{
  "n_layer": 10,
  "n_experts": 16,
  "experts_per_token": 1,
  "d_expert": 416,
  "normalize_top_k": false,
  "qk_norm": false,
  "attn_scale": 0.125,
  "parallel_block": false,
  "init_std_down": 0.0,
  "optimizer": "muon_variant",
  "schedule": "wsd",
  "batch_tokens": 65536,
  "train_tokens": 365300000
}
Below are experts of layer 4 (counted from 0) of a mixture-of-experts language model. Rows are named router (the router's row for the expert), gate (a neuron's input weights, with its number), up (a neuron's input weights, with its number), down (a neuron's output weights, with its number) and show model dimensions 168-223. Each number is 128 + 32 x the weight over its row's rms, rounded and kept within 0 to 255. Numbers have three digits each.
After each expert's rows: "raises" lists some tokens whose logits its average output raises strongly, later layers aside; "mostly gets" lists some tokens that are sent to it at least half of the time. This comes from a sample of Wikipedia text that the model never trained on.

# expert 10
router:134151090160143132067098117095160119073103135118118233114145109146109108131147138165172114138091118119063108130140072149197124148111123090140129092113120128086116149151
gate0:099136164170126143160158098159170181166137121152089169106154112136125125138152152205166088101094126193108149100142137123105170144157113158158177191122134135124124119111
up0:178173163124076130102151105104152067100057130100151073139081116154159112158147060062123159101180094094145118160135106124148139109162064135097075099140121176136131129097
down0:123183111090130161117115103153068054108149128124118133162150140090112077128113087122131192142137067155159148118156116197121070137102137133091096116093170129130109143157
gate1:150130164098161129128166164111191172066146114060110136111143105115183148117072117139139145165155143128201169146167122108118138161101138101152142059096132113059147105162
up1:113122101086135095167088133159147096119129125117119104134185067105084096101140109131070183123091144137133171164106166101116157163028199118109101138170104147110087147112
down1:141142122145156160145163077191111136134109087116088128089132176089075111111154108106130135100121158084084149108134175164079127124136042207110122097113121148132135150076
gate2:133121099121139170149156202114147140138086199132085115097144150107112088124201143117141109124127082184147138143107097170160133108122118082127149188091112147146120129112
up2:042110087164098141095106083106072141088156146120156134168110142166115147066142171147074125166131151165116098083117107105087104210101163112062147157097093128128120147103
down2:170128132118138073121063166171110078142126131179144124125099114100138134059103137071153141108122193153088103093142077136103122156058176123046173133121163100119114138076
raises: "-", "ly", " de", "–"
mostly gets: "ș", "ñ", "hr", "ck", "omet", "-P"

# expert 3
router:112137089159162144124156142087141125083145093122109156151145094163073108175105157162126109177121191109091083098109133152175140135140167129107112106057131108127112125110
gate0:150182110174137149152148150158088126154086130134128155089113149148159123077125055125110135162140149201125123124210112136104145054084095113157127084195146078121189133158
up0:135055168216148135196171169155020154170113105157154113150094042099067127116163168102106180111165164166125141156163121107194120149094114124101093110087078139071183147138
down0:164104092126086082191099169125137145139161146148175092120150140146146118105105117072130162188157098107104106089142097102069187095099175101152130091162114123162111135134
gate1:105173088094122149118070171098122118114140086065081135121175131109092117094110117098119164088042117126141169134147103153153144117119140135117072139080112093087125149114
up1:154071187145090177161134124073133099092154168164097113098104099109112131052159136111127102175138150124135064100135156111154134134144163102092125122140147111105118148089
down1:171141122078110134206158156078129114098152116137103160143177145124121148137077099109148087120134071122142132110131149168078166070091175149175151140133182088150172148115
gate2:169117128162132085190187156152167076096123149111115097129125182185157133152171068145100157136113113108117178087103146148114170131102106207143162200124099139142110093159
up2:092065104131153106117124173138134114128122161131108095193102116119126123193149034096115155085130207180088108054139162085140110118100126097124130093133087130151130168102
down2:097105073114124108152098156111127128136117114106099079162120111130113157178149133131160072172209116107117164127094142163144100114171086112127146141119134130127108153152
raises: "ly", "-", " and", "it", "ed"
mostly gets: "OU", "ZE", "; A; H", " IF", "UR", "onz"

# expert 8
router:163195083155127117137176140126129105111135156119133169103139098195087074172142090102177124135135177115110116100107118141104101154185044144127098101128113135103102100172
gate0:115115089113103059105115104168154151146132127158093106162142132127113158103137146091159145210116118147135143141187161104159123132087031140118129115060170148135077156150
up0:156116132090108111101129095097100147090089154157141108161132109130133110095071114107115164139157152113133151137135182115090106211150107076171137160099181134115137120098
down0:164089125149112078168104081168132125119059102159192130099150117110128118134162145090105143093085080122144143127153132067091083143123127152198129136111152125109107155090
gate1:116123108124122108119102111152095176114103202079145198105103133121118180181135168099169127143091175159153130153166044136186088176128102166162117144137082124176121154201
up1:085129090100122115147108118131092140163098119141167140152088125173092150152116153149134127118135180161080178177125142146104096107137118168137160143102023058130096065133
down1:131113127102102117190159077127167167161138048155084141109100161104095119127122148107166166095122137068122147126129153099152181122147102146136125119120090131100080136164
gate2:167143145128205097118134214105131148151136174086102164115083073117136116110137115194160078126140183120080122186080150096097142174173156128149132112144107150128066150150
up2:146145110109077169114092178113111124162083160154138089178167082122055085145183166135054090137125174152094188147029133109132110175122137126155141153055076154130156150114
down2:091146103119145134119084104105081131176135135115200181098174155100051100057134160068146108135111088110127160126109139101124112097127136134152169130095098089141170123072
raises: "s", "it", "\n", "-"
mostly gets: " m", " pl", " sh", " sl", " c", " ag"

# expert 2
router:092147085137146161138095127103168091096109128107163137115098114195108117171141090077142111130126139148162101075116094096148121150123075139131158149081113118093123135130
gate0:106095055144067151144131126127131147155119168082116094129124102145132144198123109158108074101105112139095087110139099147098139119124144175116152104127105087176094138177
up0:160075107163090148124109210122162113037104115096113144077098119163150137131098142148131108141116082158152128029160118170125130070097192131144148119118114129154112130142
down0:126107129095129109113090102110126101137067140121198119112136181158176169105192144128130116154168151093083125154113160148139127160165139168147071140103132124128182105128
gate1:129125119150152154176080099079113165062087117114104150144177103101131133083113092174208139145136136139135196192136128190087116140143130178167155160125118095085167099146
up1:099120117110119133108066157178171081112126129102160096146085105144144150149132133124120076155062164135106114072128119127124133142157120177163104207090159127159094142085
down1:105111104146155114077104126174123158109109084091096139127109162107123136116097103145139120094138180094126121138110134147106114144139095140178121108164179095047051101113
gate2:123088116131130109060179105132099165129144090170094098142132131064130173173131073149102112110116124109155128114114115155075142150160127127068095137166121083146115145101
up2:126158128148134093145079151114064088138146122148156093144158110129093110035118117108143160172137165132083168143094159115111106106109157113109163100128142169126138111158
down2:071114078161146141068076116086146101111156076130042113072111144115119131116092086111160119142183147111107091088125186115124102130103140145101111117104136159084134109169
raises: " and", ",", " P", "-", " G"
mostly gets: " album", " Best", " book", " film", " song", " episode"

# expert 6
router:112135112195142137135118134087152085134102092088146134092138086158065128161145141143139101175069155125093073100171120130122153159103053151126089141082159137098132149162
gate18:201059160133136148111123107066133136123115144109098050139131125129123119125098186124085157037130177132086150133134176090102123099075190075119134057079089098136166076116
up18:082094148094117151104119104116168144151099091153119072122146091191194118152117109143126108179105118139147140143085144153126127108112108177147113070106152108143146041139
down18:103105122146131096174067102118145156140129076088127131153118146155156101155118143128088151144162122126102141154104124132070171112155131187134115156091214074141139155196
gate19:131071105128189104095128126128139112137100087131109147081166145139121129147128091119079105186122106107124187135101162124098152146104093082095113155174060116133085098160
up19:170162103105097111141097149154093106111186186091132142170070123149090102100115174165126130093143126137166086094163214173127142106141106119143178144051168130087161155068
down19:161075217136089136171135069149136137182130129098158192088110158137084081133179123102149123111148128138128152142117182100109042130091129169141138179174096125140108117188
gate20:094111094175152182058086166150120204128107140154118142166178106133132114034140169116189058097133146186155122148091127188111135132158072095158114132170203140125129123121
up20:100117132139133116128162090102111117098185180111130091131134188152142093127132163147158107173160113133117153180167105143053135112115169157091150085130102122113058106115
down20:084142127087108151177101085156137175154164151079119122149131174116171104120184154163130168139129187110159183099121071121159165156135132144118085204091167138106091078135
raises: "-", ".", "ed", "A", " and", ","
mostly gets: "==", " ==", "\n\n", "===", "==See also==", "==S"

# expert 5
router:083181094165160136153155133080159104119125116098180203064126119145096101137091140133133095154124181118104114104148123163162113139109160101038092130109159089099129138174
gate0:143102154167154150127051101091116119136082129113088106062186151118178133194106165067133152132122096084158103158129130131127134126159105167096152144079063111094090109094
up0:080126143151118087127085163162159169124139164111098192146143111118053140119137084158158152176117119102180077114189110131130180104091127170138106105111085175166149124187
down0:148053136118133172142089091096126143161096093184153167111120133144116192178112195104116087139139103073242142124124109089133147126155106121161051080154102141092141065095
gate1:140169084153117125135133157139088168138122137124146155110110126127111114114113162126147165105075145112148105158136151102146159087102106095091122133121120139072092099060
up1:152198126059144108131155103139126163151204103164133098173139122085165153121161119086104123170157091127096129078121081112149078102186117086149197098122152160115148127183
down1:166109208128108103063189136139100102187150133097124184058153186149139177111143150125161119118144096152145129110131128178136148160126141140141109091151119173160098128128
gate2:117137141134097168112113125164098115165198191181132140068182184119183109109094151185159135143127105107128153125124146134144174094118047111150130133138116153163099101087
up2:164094123110156057154121102187146131114107131169140146185104110160099137150112109083170164130137122114149106099141164128160135089140116129141177116118085118126169121149
down2:121169114067099172162148125121073106118158120119195137116100130111111108115141160130073171141097088124108058159105096078089233153131150150091164153187176104154130106148
raises: "ly", " and", "-", " ", ","
mostly gets: " Navy", " Army", " Infantry", " Committee", " Commission", " Air Force"

# expert 4
router:162138105164112083131186148115174094121116129129097178069148110175095122174151117104163105171133088113107122086113059124128125170164153144121087166073122098112174050153
gate0:144144201138154087074130103117136110133134123150208132059158106143153083116174126191088090102077136157160082130146117087104137160112098162112094094077161113156158055157
up0:167158125113155094082122200145204140132161144141161144124112093152107098157111124131128133153091146164120087095159103134210180127177176162174056064160045122092166088074
down0:187088069105110131064068122181146099106085115112128167068113149074106095153104195154119127050124147125140156139147087136126104157102150116173075084163145150157168137134
gate1:075144151074097089140120114129156115107076105154154155155131066083114111104113197119137121114131040113094160130141167145171046159167115144075144058152071157152092093067
up1:187177146138119126099089136084131139182077101125112140116143100125136142130082098118138125071118075112161139178176093138169177040110215085061110083117088153108161120115
down1:160206074129168034109091144122072071083134046086169127117121111082141124089141057167133119090138099145133123106205099150154166133148153104171144181073140155123125162095
gate2:116114143129154107109140123146183130184111118086115117075141146122168165117103098141121125105150092158108086076156123147134107126097109121096020156121066176115115096109
up2:115129193123144101092184140151114106169179161168059140120136174156097175126122152140183131175130113134127149088167099077104150175132137055139158151103088138127127147115
down2:120110111111094152119091127071145157126143065124149127056142132151085147126171159100087160108126108161113122089132213164111102102153097135175135171106169176178160143157
raises: "\n", " ", " |"
mostly gets: " In ", " when", " after", " what", " until", " In the"

# expert 14
router:147144126200149126113129142124148058127132157101134157114119124158105097118125096113167131189134159095076125107130107117114146208143145138094084120107116086102154113171
gate0:165171121084088163100098112130154139153122134114123140159127091120163130132130137104085153129095155104129118095144162154144140155119139094081184109157079107099125087172
up0:136135160125064139118136084143082157111125175163148138122163098151110107120123081144060111104176189128204116093156064078145151094163116217145159140088082139144150166098
down0:155150071124124043143158159102164210064147087224134135152156163088133147130153204132164214110123154106133110108117120200168117123159147112138170084159115139114104166162
gate1:071134185123111159102116143139152132169070143159113151115170146174127053189109141121106145112109147109129103119168129187118147190113156182107063102149087069175149172095
up1:112082091076155128120114137100097170093132107084167165131096161071098198100067085068090083140119052137143096136150139148127072137144125162153159105124142102161162149122
down1:139147120131150157091106116126136121117144056119150169176131179110103145114150157168165123159069139213148150067120129066135100202145142122112103089137096078055087107039
gate2:173103138127120154114121146132161175131139123098099179133122042109115127077154166126119132088095117138098166134106162135079197098096135119129073122135122094101121140107
up2:111128184131132176057140125079161134106140136134156072163061164144153113137137125123170103097125160143136140110112170120075101088130137079070119105118147137162145113118
down2:104082081138150156127156127171111132192162081103136050097160102050170194155127125146134129163147177135139157116104113135147165083125119121133190122112122100149107108135
raises: " P", "\n", " D", ",", " ", " C"
mostly gets: " was", " are", " has", " had", " were", " played"